{
  "n_layer": 8,
  "d_model": 256,
  "n_experts": 128,
  "experts_per_token": 8,
  "d_expert": 32,
  "d_shared_expert": 0,
  "activation": "swiglu",
  "moe_layers": [0, 1, 2, 3, 4, 5, 6, 7],
  "router_score": "sigmoid",
  "normalize_top_k": true,
  "routed_scale": 1.0,
  "balance_loss": 0.00823,
  "balance_bias": false,
  "router_noise": 0.3,
  "init_std_router": 0.0108,
  "lr_router": 0.00094,
  "n_head": 4,
  "n_kv_head": 1,
  "head_dim": 64,
  "vocab_size": 2048,
  "norm": "rmsnorm",
  "norm_place": "pre",
  "norm_eps": 1e-05,
  "positions": "rope",
  "rope_base": 10000.0,
  "rope_fraction": 1.0,
  "qk_norm": false,
  "attn_scale": 0.125,
  "tie_embeddings": true,
  "parallel_block": false,
  "init": "normal",
  "init_std_qkv": 0.0214,
  "init_std_o": 0.0,
  "init_std_up": 0.0214,
  "init_std_down": 0.0,
  "optimizer": "muon_variant",
  "lr": 0.00632,
  "lr_mult_o": 2.0,
  "beta1": 0.95,
  "lr_head": 0.00771,
  "grad_clip": 2.0,
  "warmup_steps": 200,
  "schedule": "wsd",
  "decay_fraction": 0.751,
  "decay_shape": "pow",
  "final_lr_fraction": 0.0,
  "batch_tokens": [32768, 65536, 98304],
  "seq_len": 768,
  "doc_mask": true,
  "z_loss": 1e-05,
  "train_tokens": 539400000,
  "steps": 8747,
  "dataset": "wikipedia_en"
}
Below are experts of layer 2 (counted from 0) of a mixture-of-experts language model. Rows are named router (the router's row for the expert), gate (a neuron's input weights, with its number), up (a neuron's input weights, with its number) and show model dimensions 0-255. Each number is 500 + 50 x the weight over its row's rms, rounded and kept within 0 to 999. Numbers have three digits each.
After each expert's rows: "gets" lists some tokens that make up at least twice as much of what it gets as of all text. This comes from a sample of Wikipedia text that the model never trained on. Tokens count by the router's weight.

# expert 33
router:465493592470460456486477488458542411638501440478457483525613509554569421517522437511480535527478500545527533407499531456524472583427438520547503468459598473521489503394540464457524499558540463522540547523509499471496476489500444525464600558514478511478474457434452473588478479588481460561555429468479544529487527502504497506527572495585512444572465463466483467577404487515436369429463484495547514562451542577469502487468538404532499447470396515518515498465495430569500511397476551465469527623452501481554390507523484418473528533403439442370509499388417530535540567517497471468476505497436476388406467476417432411533485529528473506515480583479474638482543457543456466478503546476553483454444538572433429502471480490436483458501590436552447477486451414527567477485453499
gate0:525503534508518401699489431526510481569525472512457575563536546453451577539538383544528435481475472432489539455449504538433457523433525408541541475481618486527483553481512462494588427534500583602507502510517505498558539515462504479491542492489460501424524553382497463558464496463534574490473403498408501423454538488452450409431487501484516505486461494468395562539496455448514478454498481492627484567444476468433536512499524347434489502472485529456468589519497445504498524587560558548556515560474529428541561474583516511474513425434514471489582432532558467571506525581462487517551532624549537453405512535475545546485510456460482549472468482498500461422563565450446500507516464506451493522563531579485494464427405489581434503434602541496436542481501529494466488589436480
up0:497508543447467411591515497494424498591443498427429477520473547484459495507565416534503469556468405407410495469474458476537456520499533488610464486460570422469484447502542398509527469468509539553415599500432501451604552525455553484445535489452496491538466428447576421488539586431575477494449434503515590420500521507497495548463526518509496463634544517493402545459521489529405565502457492483504372554459508515464627587467484494492519544482482496479529498486543481585487525571530540501466513566433452500535569579607660507515588453519526464481513504474508433521445492524394537504593480522450552477451435459510539570556427484492402459498479532484510491431518427422464411495484491469437390483487529565515594516459484506567456488451526424467499471462534571535459513535452476
gets: "n", "re", "ver", " (", "or", " 1"

# expert 105
router:508472607519437439463405479449491441642526486467452473422527534497610439571480523505508513491477493533536482428477485454582469503456471467601479466425554420437467405429421522462437463435558492503580514582536551496431546525479502529568516544554462557550423498468485437580493546456470542519489533562543548500456489364481556386557568526594480460491492413509531492542486434463459541464505499462504514569451564554453465516531518462511498499500400548540580429496445512531535496381485461512474441501481539524490366495501593477471528475448504482462485493529355477491537410487494532497422503497432427472496532474462539440511499562552499502483452481449400577519604510489422492491514543397506409518460488566468428560496471518445375444475531425552549418486478550484491453442479486
gate0:472475526471562488561462479573531519541559475500539491517577522471556477492592593502507439399385492501545456465499596478477495488523495521522569484514578539485471580543625508530483487448603502471486501445432495511534562463472468517493450563478479395553570550451442457512577484386443453555562424473488510524501488378519485460439447482498503524524469457605504580541464437400458508463536503550577516562432528604496524439415579453488458585471474505574413449521470368517462549432496478474527449413615578618446490463505437452483396492575474522544510480565514534511418508483445527563554511532595508498515501559512514482501442527511530464563409462533513508543535463509513501478398501477556393498497508525460492432403513436378441542508574505545507497510470549539450457526533521
up0:486473501541434640460552680571543511519509567525494491547448544474398452497454438545502596593451542469500536550407475571537485543467511528390537463503465470467467458464477438479500482478429482545495487500519522487498514555579482527478447494599406502396482469433531502429500606574498561405577451556561537474554548484457513511483528465562461528406484541467522457461517636532434495550521464455490617496449422530546485529463416473524516498492487456491531459473536565481515484512453524493546416506485534483417539509548469477473449544484513515564542548554417507528483512577445535572507498518431535484515484508456441549448478492486446333467448462502430553511514551483513437541467465499542415513413430508457467558588585538440487560418426528563572478547478545404565524446517563
gets: "n", "o", "en", " N", "ho", " V"

# expert 61
router:466499580435472473470455463549394450552627530495441538517544516412451477472523516461551571513468463495533523423379401555524503595582512458509524520483405442489509525519547533433544490512550481509544525579576538502601469519502454451507544562470563499560483455509429490549515417441515509449502431507494488542488495521423429411475439512481492496441527413620503566475527514527414488487464544441527535607538495588470457438472440541517470475606420474466554542499537553522571462429521543536486498531516527510593486478550503433481394456469422484503469481512508465560550444543433586477517456378506538451392389495461602448540448506494523434549497482530461481570490517479423487483492627484471574429536517508436429505476511529476368522535506485407440529488480539589510492428486437
gate1:430443538466481563427450621553538476518530470416429545475444503512477528500610482546568523579521434489480509432550442508484456470528401485425541484481458514537407515442567511474553450507574496497514468489496457538484536563469530479511382498569503552438563448418525544484469451403509492542508464516485484466490528457519428420526452530376524562466412495538438511516585487570436500516517517502539510566529482565503550499590391506544572491570477622442528552423487463502521437501532539480500474484440593527496569482455499498450491560484469461406494518535435485476604527503486512451498596495501524447387448523504504640455387482457544413511526525490503557625481582454527431463426487464456436487503509482508439484473471491503411510448620528494598619513556474505517500432457425
up1:487519491450491469522544477452593550539549477573510508537495579459518443506473544459478539606453476583537513485472469562558468549384518508492491488567549489386553476530516519545541471462442506527474555477497627474535505405620553455517440502446433472598461581537470435447468430389560408484438559506470569526486485455499514492526562476432504495455526457472523460601470570500464441463462515434508514513420476419526439438603540461504452561479479470578508590484516427397484607549468499420483599414545490483575517579524544500498493565505440531534565494442517549542443492493530547575400505501537516514543545559459510556432573560523483459505495381410567501563433481555487483461455502489479448564515448485478527581580523474483576578464572508467547617454554559467468509494496566
gets: "y", "l", "r", " 19", "ir", "ol"

# expert 92
router:543483550445505506523492461612516396568564431438543556560540452518527430556538478501476485558512517375550569439525504545559528546517541506475461544456482514527478483408496498419580558460573444498516542525445575593523503476482466534456521534546460608548528507409418559394595487475516507485550562488532474447484523559521531413561492504539521531409463448387500546485542517438540449428498517527544528508505502557372423475424459473509475562529445383431550506521499440443526484454434476452454459553493474481530480534471551485495511480455521540421496452487544521507474376538571637498514500480597535467508480498451569464484516469492525430467427514486507563502538508515425453490408452466403549416453556556533514548423454560402417467563477536512553428437472488505542413393462554
gate0:615504507507473431425404451539492497512498357385477515426586470513480553520629495444396472478531482509464473465417491450528455501515455527437489601554480440539614594504515499497550494528475518435484512460504514482502531461537542492594409478497528511406470419454541565366490528570530484451526440456511466521449505453487510459510445576564485534471388533552477535414500425490372505484494442585521474483483526567486544585517564489468506454512481492394534558454537604437565562515496504579416476493467586470578511499420535453485582512535487486434491565463545545557536458490507453488503476584409539501511543448457579445472402595484454478503566563474469550451555472583473480508526556504506533532446574596485518458506445516458409530518444509490519504454536516501480495481485408
up0:532448520517531515391470527506525422417510367513450429503491474536441531538479408466482404554467461446436524529469472466503457428440417522522503521507579464537527530485393489539542524508447367450491511468511484530533516500476494507515508480583483581528433481469455469483406457502401488493431497449482484588475651507437482494482489648568424445408450476543480531446544473504420506519495462474537503482548548538514566518481525433467474509542522463426551495488473561527503597541414465618463578555410517476554529556424596524526508393565457577518489506458501489472539418511453524545477544526540504465467472512489487523467459625354462491456464529397489464489482452460501514499490443495436488612482502549511579466521426455486469454394453547477628498477480500497447452569471541
gets: "i", "ent", " T", " and", "ti", " G"

# expert 32
router:488529561427448531555482478522437465457480477442524528446532462393607515509627522357529474540466481544558577476434528524562422642548483468477515507489583420523507499491533581454498469544546519561513582504489446427584543485449448464512506560538469467534520495420466511468567535514539475499494454531441521577462459578479488378488494512561441476404555465555534499535521491512392492487445581518613490569458517534429480354468491518539493529506432517424541498495466551560501514504533505480505584483478511527573434507541484298434434455477468411484485490535468504536572455499489495518472443462470474458452517483511489425595449546449568475560502422457475502542477505422469525467532594489484566482561451539406460507440504478388457589494430462441540442484488500553557498495512466
gate3:455472513466462506407483556521468441438424501482531435572494471464480463495503470472529502527524507498511541474490483507446480503506571466393504507403462492520625458500580417484512447510494433490517481535577485472532497542513404475496445485503542542461507565479534474505578419361392520462560545511493596520526590522490496495500566539472550500426406480479446442637463573467523561434539433557559589491512468599398496521504458475567519445542474496510424441463506539625464539454582560594502454522478529451582576544450443524497543502515445516508533624587482605461577462539453532526541375498552496485444456565464538543567450469461507449478463494512488541444458477526473417490530426533474372537540574514490513489486466477480528426442595525406397479460513458497436463436510537
up3:475564517511561461590418531511528510488454506488456518450530486538477484509500458487439521551427523486434530543503520558473410489582538630517436514515493466518592447575628425485488491494429499531561435588456444512561508392576428537503521464483429575476458534515410544483472471367493464463456406471552610530514572451463458517534484492529482448526510475490474440475393495471457475513508478559515531531411561539392475553507463588505516541464469506480517540402518623587463508518499456447447523484538561556533523528554460448452529401510512500431540551382510556538568530509480473530478459432598482517619573564506550570562489484534515497518520507523514558502520515396469538427483558584580441537559585468476507539480446549431520495527558523406549529532539442579593580511514498
gets: "l", "r", "k", " C", " F", "h"

# expert 17
router:468481552448475543528496468511557458558475466515517534349528457497521497598505446540547470450447502467559474464462446481495513506452530442470476476471635487433537507485464458458497472515488471458570514450555510487520565491400541502473575545638494523484471456401552570438521563493488488480570518531492492432468411441575541410562556490470516483527541408428504466523470435470552486483490556482464520550542433497597484484495469477500507530484395504466502484512497454450431575390478429443519436598498549516487534399492540429440533592381537455539455544576420474513533382499383562562397490571470580414456571453514544554517447501510504380524494468527462534477503618519465559461468545482514449465517478428418519546477546557436449506463544499566495590476469486439528509390484467
gate0:451416513347495495544448496485524480527536514506529487486487536457514527412399491561544441514437550486577432501505450416485532454562473485541426540419564492492458514446515483462456491411550391536584499474445487484541555527495497505422574520491454437539503498445513572493537564530572439450461544437483580499480569419424502467478505528531478544444577425619449422570481507451466539528469557394563548518558445510481563462450534348537569425503478527517547610487508479506486461471470540518558499508469453568485475435548570532464477509426587415550487532518474383556516519461399486488535557531525524475523495482521500589477568389537432449540441461456535512554525503420434484450452649468518549448485517488453534551501518570505473522464486499579569420402511504514542444469520586
up0:499464503433439486449436515398516407547398559530596439511537575465557580517451526552455404486485546423543455467459459541521611457524503554537454407437465470551437441527499512522510529459446555575482454529413474496572491513556451457513402500430564513620507571481392482570473514548568497580509443556539564408567500442466463492530483541471506374548498438440549437497432425461562401496539443431564528555436527577562534487498496540455549484499487431409496519438474514567527452462490632516508504538488460541565471489505523526481509485440498525509475523462495470534504482465524549498461533413459457546514460548593448472503413504567422476507514502499563440457463465481409474510485543455506542484496510538467434521473431409440462481537479551444502488488506582567633543481597590
gets: "en", "est", "and", "ant", "all", "ill"

# expert 66
router:454492602469472506451468505470478468573509486464539415438543432552473513536489480451451516613521496449497589414454454570502497551510499444490515524496498467467469402416470518448480532551626572481456472478486646493492469534474427429496517564533452495532504451510483514598482572572488406472523516508527514514561463573587487456549474509520555508426576409565490517526533435462457529451440530472481530545491521614480480533455511386491444446558440493466591469474631443522462500450432509427420583602505540497499485576503573487517562446510504468457539488536511490493500531540491562557472468474537535338550501528396487496581470558512497547613465481486512444503510519494407565432589584515504388415485474533503469493479519476536463481512525550565508454445440480604493563406426463
gate0:516486539558569552410461605483590453486477486527497483515565435422522448550561490469487487459543568509543581484525458477455417508427471474410478575565472498501433490431491450475503506528559513427427628509512469468437434404527479527481396508413554498486474445434520566496576478510459466464523543430583690485510558490517514510532516472594458497556490412542520644519455414429484448481554498509527532533596508464361485487479488491532555433548498535422449476468483491501413534498487505560541497553503444561506464614487450505451421463523542487436492584457550590487493490490447511456429474557452497485443561460518470487524493546488558629453566467528453496509472497490490484492551449429544567472489516451462524400567528403529564458548431482409507481513492551449497461412512522
up0:504495519613505464504523407432602456489443483454533430579532499505469540508485470464584556546473518645453531478568457565468521483467519481514514409467384439526540485507569447512513505534593565434499510415456490480481533421521470591483559517523537474582490549433543520472617544414521501443510578468548610544473470523538532475548548487557467408504481415521540455440481469498558441509478470547491596508508425510469486456552530631514453451466489429558499511422518432497443545544525503426580527466496472585529520544394516456507420454513464536468566531454554501498485505473452548502444551486494480421524581476502555553407506404541476612510505480502451505503535578620572421504568490401465451517427528553399481441476526444475561532498475486492416571502454488422561548511513441
gets: " ", "ri", "li", " c", " re", "ea"

# expert 95
router:469527602462535544523536581476508491468547420463508566405470410486533426549506430492504583553531400474500556438472527572536553523430581397582501543461576511471504524523542577458510459527576499506537526499494548634448532425430523479420546544442528537464503452500490465507460504500497483432452515475576492526467465521546512424608424571472576427493483448503484528512479501506561474450452479496504540599501545483546458500532441437497548493548449524512561491425530490574495462491462525487491450618496482432501478521545556523473474442463446438435493540472511497551532431594561530466460467387528543422466533553480527465526485498644501556466442523473546491474479575455474589396532517559526471455468521582373492442526531492508499519515554490447523479441367399561457545321456511
gate0:525374521512534460456436527500443510468406486567474529490498459528451560468550580454535477550486460545511528456535528404462523438532576500462488482477503454471461434556482468482531460486466642500417538491553502395478522510492525587507529514410419525461479422501520519560568465480557473563571418377488529431516504600583495568547567489495528530546466641509453636494571486439443418425527515509541467534573532513486552502462513495494542518536465494484470614515528531565526492526425529506446454478485501571559546592518421471456519474555502538494463514456440446477530546526508477521378434559447458489409524510461465540474422417509366490505561605474463522534410570446468513412465445510474490506450501555421427427493584557470452589546548528452474515419472449491457481457465515
up0:461355495524525546478425535505507533486454476552491514522534444452443544493589539461529525525469431497591518436498502389504556470497552463526476589471475442452553449520503516503462527488485605528410528433604517392453469479497467543502534477464479512453449469474564510553498429546496488524515458402481472409514471564610529538600439410515478522561498595504380623517557535514461483496486508491597488505561521523543471607495456484423539547607492510422465605466570441598504474478481567538494496438475513569482520506477469483514466489534540489469529526441477435492571499563514467571463487503406435482487521529546457468479395455500420477495622590516401503561447559538436545465458426620517527527451501569476427393431582523504496597515510478459445542498424517506517468476472496
gets: " ", "ill", "art", " sp", " Sp", "st"

# expert 10
router:474511614482456461497449539401438421534446496469467471390542483527570541489525493459491476535510520515483498392400536524611505572495481537430482500449569494483517419411505580457517471474542537602451590477507467536487492478463443553486525551487404535447473496433480559504548477581501506477503582499494449520472521516503477373563498453501491446385629545545454469506453537442424497521484401506634530506558472501446440438495539523542486519533421567499513514484505563560507506415486477552549549472449390529536455512482518422400519474420538420481504433537474465550506428577507531538489398519561487423498497542510506416518485470458511441493503539584517541490516449493352566441570548485572476472526592507472458453482439525426451385470465507463605433430474507449527530471475468
gate2:545466523598434465537495528525460498443570440479543545561463535557572548470447505518585538514456496455581454480499470521516562509589504486430479504476611446535489420527497520508383515533525543578527476482579520570488536456492545540501593475501465578478497444500513602492549568567594493462526481557468506533447466540484513464606592510470476402558427484477498538475467470550486534482489571554522574491575514418465418507475488467444426553540466541472460411544497574453462463468549446426447496507488540505567497573573430509491541527472421505455513483520540587543478503569551537543463390496562495484488405494477451461524511560501555483466439524516484516524602400610519484550574604481549448516604631482548574493511572551501571516516533478426431526367555449576534546569462430
up2:478529471543510595412488623416406558465484524596528423519470561500493601624470566487516452524512546472482409527472520591528517534582502419537483429566608505458494538474488475564517474561540426442480445514501468419546514550459457527451515468495579554484496554524542547386447402475478483479505458636484418506440546465484560435486466503475505509529450508582615632471500496379408520509547461456543534478479467434480437588438477500554454551506504444552493480544507546558464460502433567443500579439405442458518526590458513512548563446472493480496534551494449534538527508489480555478494485509594558521542508477534452558495531571451445394427530527539490485566517468508556480491479475500514534522520526434482515536429409529489506578484597475535499585478492584520491471595495415
gets: "ra", "h", "ho", " he", " He", " b"

# expert 52
router:518453557510439561539448450426529542506482460481495463476517444558503430570563477457517507455604484538579577462476508445548463612514479450531540429487427428470545516420567499455553450595461440532542570441525536497510377499446517395512590538476562583502462473471439444518510496574447415500547507471479536504421506498599530420551470488492457447477462528553440443551475494607434375419509512546551474543472612382497553452489584437513500432495454545492574475472509514574452489459522450447535443484527527549509445416526451433521487507434464416459449440481437460465527539529587533573492465532532487426501463477429450532584503434522503539491465490440472502375522503513402494481490537464468463383560479486406556491559553463492495519467557513517485576442554495502549461512403581
gate0:482370504540503487508486491542455486499495468376534463521573535567426505442538515484507483507508496551503533480459511442568425424600474469498520475550469563498443442547478434471515420441456411533415597504497578579541620536513523538457558513531520589561494556583483423366460525485503530483549563535521530499434401520526489509496520487447552622569512559539644559472537563576495479438477490571490468482447631459467506490560502554488471599529483421505443503512551467488479371472486526476472456513501450440518541514553489489565510514569537477455524561468506501527530538513600454472514484370419544478492446476439515437553428535531422509532540512406559596534516549600520392481426550484513469481495451455500388478466517506495471486478486509589473475584478488497468447534434462
up0:553574502426483476646549505457523561477502583541514427503448550503478645535469527474466549522490553471474423540519543512473638489411573537375552467515575407448581551453540578503498495486529538505464491547497605507488522524480561430520513481582538434562470433432498626575555560483509507469470501527472457509605584530568497543429550569457562473536499583504533501462449512545538496404496451419450520474530425466481541402575501439451495485459489506576457550496429504504533499554539504427523458535428542519522425641527483498529522458438455522363463521540474472517482455463440466447506468501549484563440482496474471577585465484514466437444563434530481478522452510484538520492454480499462456567510509495486431511548554447512515488507424537453585486452481513474583601529548613
gets: "re", "ne", "te", "ve", "de", "pe"

# expert 69
router:381499594438502479529469447540445400540552461422511429520506436582487489478544442458562525409514453487488546428484494594543480558424518508465501505490473515375456404416471518438494537490483544527459501464468513473442521499483478537524512591509492458439446516522546426617513510556477459507584511507503436540526474486517491498484505564511544571453568465517514538473475429549527500468448468455583497497554523484452474477586532490592471501591427473560481432496487555455540434419467519482440546522472499471513453519619490448382583478502445492497474538477431434447528410440594594423410364499490396486526480502444526500478473466458446479501462474468471620404475505492449515407523574544462453482533503560460486472478433551518453452528509445499517549517562417557443528345418575
gate0:430462497423516563483507543501580518494468463451516551474518460491498461512552575521466526452546535542525486506528484443525445562536422510435508429501514484394538523541495444492473437565450497559466476559443585522481513541552537463579444483536537450478492438463568441485564511488335517553523491547479479496511471535548571616496483530548564450459471570537479473541511497562531549463501484499596494488497429582399521501453479568621489515448471550546532432513479364522428378433462483471541526520469479490524544534534491534531505527505514525522478534594397451522607487460481514484506461427539496493479473418497567583501586584434532497515481446536543419541442487569558372580416426522477505503554442489496515572433442537504374559547604436555489478518496548602479360565500462
up0:579531523590435379580502437504496573388503493487546506640503431501556516465407475485513517489431485457531538491535460408494536446456504465504544574508518586558509475494526457505522523537457503427519549468484445468576489459414584483357568504477526550534487526562513506620504459598530568452429508496565376469500467534443473448493564555463515561450590514432537556494433480513459501505527482543438420513454603474540502498500540468461427501556475448462518532504509567524486581581474549523453432497549515472555462554512484505457541604471489407529495481469555545456369531504515502592513457469511491514456481540486475476532451452488503562505489548418442502508550416556429445392574537510500471498453554545477533465556595479465555491459403485382574511417504463425500579448439511
gets: "le", "lo", " ", " f", " p", " st"

# expert 101
router:402481536379466554551476463531568531470464418416480556347481463477477505536508609495508514531516516376614458445478496588539442525549544499475482536481430475537452471439452552452486509454572518459447460557499531659452467448528511526524438566484438553534382521523526447532611528527432524493555522495539430500433556582561508493485513569503564463481537459443523529545530496530400474469509530508604501534467543534394519493535437507518489520526455494465449430594537538489562481417409493496537570509441532481498442509598526475500485495471526470449431536562496544516558427513569513477554425427436486513553579525445497509537521415557487487430437451344464526404536515504547506473560581537514474438525535473486549466528483609416526436535479473557472501486525449456477495486477561
gate0:498466523519448490415452590414461448490574507505539505603479492483639519525523489422366467538513494573474507495541573455575463473558540456426556569481458555544486458547588528489468518486436484590460380539463610482381512437567536532540509450423539633490630470549474549409451529473495513407424546574427564514499468523462498508509527540461532469500568504444373508548486475507546485501515465518453522535457584471539550576563416539468608581562537533476525536538594465566454535520480464603480488489516568612499536549523530490542520487469518536512409563496512465460442491485517570542484442460508509477501464513455462418483484463435466452438541595503494554473455594477516533540499516568485552552459482459477465468498585432532535461507445408434474500461486478520526446530525541
up0:527487533553430485410441543456510517535507502496559491534491447492605503527494522429385435472474405444515574547610451478544514382526524493484495507447493554513481464446541526494520512531458569660475449513494509397389536503515483414534517426567483554501611410482487557464451561514559523412487538488439540580528507459501504485567412409565526457475554579433449471504486446526455469422540539530399462534529578531524458565496534531448577555542503502465489593539536533578440542467533426589482453527458434553488479518546553499571495544375505527440481534407508435459561469475521503442477439374514478489517555432489456441480504465453513513465508581510485517572482502502472550610432437596459574562496466494464501458503482516555559459463524438481504604470466415541469564522509483
gets: ",", " and", ")", "\"", ";", " or"

# expert 64
router:492498518413464499444421409464511481543480461498423499402559537515487513529527511519545537534509465458567565448428486627439479529465500405450518515494469411476459366452502504472369452502538506462539525521442560607470448477501516464519473557536502484487583531465516398462619445475514512513531405476608492458470507548460520483552464483580567466509601475486507605604464525514381448475427456556592546531552482494434537491513463488595511472598472414514513485429509431485543463512429528428574473569532480545479469490589474461396544513501510435467450492624533490562578549471466510594459425421444470465542526427461578470440430521621495436471486535413477484496530511503509473426469518533535492512494581487532569502499441520461442503558479507440502559528465455457516550470465474
gate0:519396555546444532445524521548505492476527472495517551424490533601546474455634501410491578426519488489451551434514414430481482550430498501462575506486585471481463470472580616467432501494584499618454527466537566472486488551494439527545434496528477525441591459493496435414452449486576497484437537480529403552511543570517561461538464513498392476464572540519453474479492550630557543530415522527456577503486538561446545564499584475480478505439462547485458440516513551409521518535485496445413462520541452507545499555513469459465453498507508459498521633483533510525550493552420564426428486494546373470440457511480506490513501531419526359506444529501545552447522446474518464472567539584508471519516540560485467587643521587513528541543472407539574493478473524425561514456492464
up0:512506515528537486478507528537499548489539570507525544484526454561497451481473440471454567518548441431503462534445532464554437500456476558478600488448535482531570510452509556483482572500561543487516556461440484485544420590530518493550534458502595455476490435552511550448514520521518589538395491521436464618448514491593440510524428568524363456511431476496434450455617474557585485494485542518530564501508462527485472595447560590489590513513511431467455503488515540536518430647458536427416504455569480524492465454560569537484522595480434467502460520391472417511520565579457542473437603476465492479445525483487519534470486555472423347516403517402516585436511509636490518487489496550517570501472556598491560554581492512526443579453510527553517498513554529566539433523463439
gets: ",", " |", ";", " (", " h", " –"

# expert 49
router:501474537455451529560443485461515482512516446514396555424556525415405445466481500531423543582508556464606493492575600630495479510561502511437578452455506482447416470492417442445471501513501460506480481481509597559444437533537554488482554586568504551502408478506433478443553508460401476567489477457484453473470530551550471500542457516475497398522520527445501527480411503544475541490452471481519488570519476399509477476566451509576554538513421517528498430542477528482557560489482523472504488581497536481458507565536468484421452545457451506406457520541466453605566460478574540536456358434419431446532497546483593521595407501440472444584457425511487449482499609442460476462456504514495410448541479508472419528489535585398488489477476468534414488524539474414472594467387477
gate2:553516525508501532534552579462546401440505463581535449562510455556448447505502516428401449454443480526554519528510511591456530479598579555552461517480569499421555449409522465523551485469396474451640472488556555533537535491506523490590471534521406466527474461449452472514494510429449549606447566552514472569495403589430432472466465411526508478560560535410501501438501512611478546534490457571543439468529601466514600540531521444577433413498495447565467448489479493535498497565560544543448500554629531454475533524522466483516502497503517573535489526499492404515473503553596533529463487500486377451521437520496549548497506457549447492545492508465525490434441510562516561417479515503555467484682497516500463534550410401419568470515513494543517497563535444515510460450473532
up2:533431509455478575559470532504554467405491453571471428577579474545470494435541538505535473514485506618557529513483514528491446490579486539596454464537552565451522450471535509520488455412445525503555413497529521535491472522415505517604565527543499478503506446475370508521521602458382484524515589529478501461459445552439538462513496499534518548554546604499567468479468511579509531469452514543586506550497612445439602421597461436584468453531483465590475410527527496481397486521524527503467461660573538482443539502543470525516454471546483556484449539528488357513480476498611492529520542500451432458556469524466581526555579495546388487572499494500565552459457546495564602481529541522540500512594542484511507457492516425459563463523494573531507529583504438486426414464490537
gets: ",", ")", "\"", " (", "),", " It"

# expert 103
router:500447564379464481498445499521472467475525390467499621548543440522478520498516469456519560584477460428497579432502547612533513541504549391500459548395500486473480520426486468456554494489545423560574578513516629514554480462480520504485480545490465573491469446446450444402545468429553470456466441519483506508508519469472436435569539476513478496491481450507525516536448431512455371538537543511441503521533459541341420453480461499515435503512452483389590446507577496570446475479457488484473486542440523443572504519516480437534485463522455501479474449509556487552524415536563522496509444484590477359384502509388550503462539518547552509442496471486475476575501423397428527386440547485467445460437451528456482519503435515390432572524472535463491440447469494520486440439453556
gate0:483498526501474465389504515526451456410467462526502510456499455492492591483514499486498515549397569504447508528433485569512532571563557455495512487456556474468610495485327529461406549474486495463505404465558552524591587443438514524495529532480416547447504486494378433465588491533487485476440367492407486485409439505526498608499522540596534503405452484553478453493451482527484454479543517525524610507557550543506405500535471502534499552503455525443527512454532432415441551454417424519486462494567490523475445452424483469532357436532389432518491502540594511511516435519468504509530544526628502442444517410541540512523599543468543473490503482413482494477490526483549367467547508475523414488474449416500529481472446473457440478483456543524436518500525509483438436582541469
up0:511461508549521470393555546574418417468515503468423488522478509461461570437580499545483510529519545481502554461504393515496481487499462434435538473429512473442510530525387498492466491524523442462463459461499424527509523450465435652519470497454449569437431456577497555491607532493514655460505463519464533380503472540456457541473476609480509557449479496582503425488492520483486472550476565479491471516542450529555427500485421452566470366540504563416544498518473459495537496487466432534585580560387491455484517532410521567467489473472504389494474604504484479521529512512417403417554602498493517466390547388546486594481440455429514426469467539436512523499562494496559499570509468556537474487424486413476499478468477490511449483556465462486574434459443454464466563536521413
gets: " ", "r", "ent", "ong", "t", "act"

# expert 117
router:494578572536499413510418548463519492590487463453429548435568455512480518579580490516441571483477466489505483432427473593648487535473487511466513484459553438471481398481510558450441538460524424465445504526503520476514519450460475584429481549512451589400480448437536550537502505520476566482490435451514498464426441487515479400648540519582505517536435448491494606525467525405460501461531507491427472508491518502466527542461444443573430508532455489494613522568481521507530549454379421479472421552485459489597495464516517458494530507409542398424447497472473467488578419507473507469508526537447565480453548482458513504529454526411503380440462493502557477419520488524376507485508523400521439508512517511561487501500530525489465502412475431592509494470430523399519509397375503
gate0:440544588535557518493429532469443626471446420481470499495495499505522462550554502483430472458488535460424516420427507555534429489451486542521555533433543420479393464472454531447437447532557537513494503471518572435492515435523526552487483520439437520494524562492487626450512500439523479462515398501510438492452450532505547469579507419586561480577422456519558519432458523420427411492508582532373522513528539514483501625530482503548432573529478544543486450508541496580548515369475543520489472609431422443507423505592450396545501494483542463502539501521483482508450480558545530536555521504469375481608491453481494491508492594433447423441376517504564508465483523466422539410543505512463504510498590532517510451542427474482529469499468543468529552388417502501504460478410567
up0:518487462569510416514531376508563379560534539446506526528528497447436480518570544424538539559519457535517437539483566458432576469571525493485490535572418544524658553505556453525495477544531578513545484459529482564491538544497520471469554502548485420519540537541459461551481443510486530532539581510571523537531472450453475469539521484400402505478550451469434478515528449540492440412495440535542450474470481493503469417531595467422547487462491545481495587478410390431471498541547487552495431412551512557530524538436597486450590415545489574520557467464528570483539517465407473461594470408609558472531539476502466488486481371577475477550602527506484496509572521543517500598464501458494458494527392445414489498401484579492421534548500414524449499562538467568486543553500490
gets: "en", " A", " C", " c", "z", " G"

# expert 108
router:528547605455463476554500418466497385514440504470560477483583547548431453507597473439523528517599502457581515448408549477504451495465503479499490463352511499495574470499561468424528448545505420478528594411527542601526463538461459434543518587504541602457534455437476427532508418530476447575434514512560469482455485516567432417604504490536526534507444431504409462523420564462459439571537522453474546585437539446416517493445517401576459496465442465457555509497561570552484538438475477473462494506488392506541448461523582415462539481451462454518505438503533488589580478463497539547465423539532487413437451475492432508512503403494540527507496490526447564389469414412357493517454557523519505472522480535475464493507462488505460493507469470519430533542513430520481555429495451
gate0:391438522528436552501491417380565543517470451483396524493513486549502513443519493537456605545407486452400513535485436578543464529486485511483535507480457552512527465491576517479445570466577510611575493454518484528542444452555535584511474494466524580479477545494467482495459566553491518445537487453483584494488616376505534505482452531511442553493549492467480517608431509507418530502461484475502588497465569540475517560502536500477497413592505573425524601463493640495481527539433477542461501577530527493461505452510513529430518520548544419592445465493449497575530520515501532488483502509511517478443348457475474513508514493518499611463567493485462531597534577495492508389557530459515484455468503483587566457450595470487441475556575556450474513552545596318512541517479431
up0:567561475463477489510500572517476555484515557498566468432574510520486542537482511462515436567553502562573535575500432569560515454473586467429483510545607509459446512491472614488496480517530465478508512532465446440451617557525530559475543470614463538519430463457481537514503512471449464543494486487467505529454436600560483558510556558532590607472502536524438490310474502481582507566403443509523553449641436483514536482522443515528535609445495530540432489580517478464631496449585480457579441430512568508538533429439488539528518558415484569427487615571465527443448477518558489498400503509533498538490618493507539505510497530529417463518472538418494476477487431484543586515480472517497439523565480468559478570556490564425500411544513511523584467537500503544513503455455575
gets: "re", " re", "hi", " He", " P", " Re"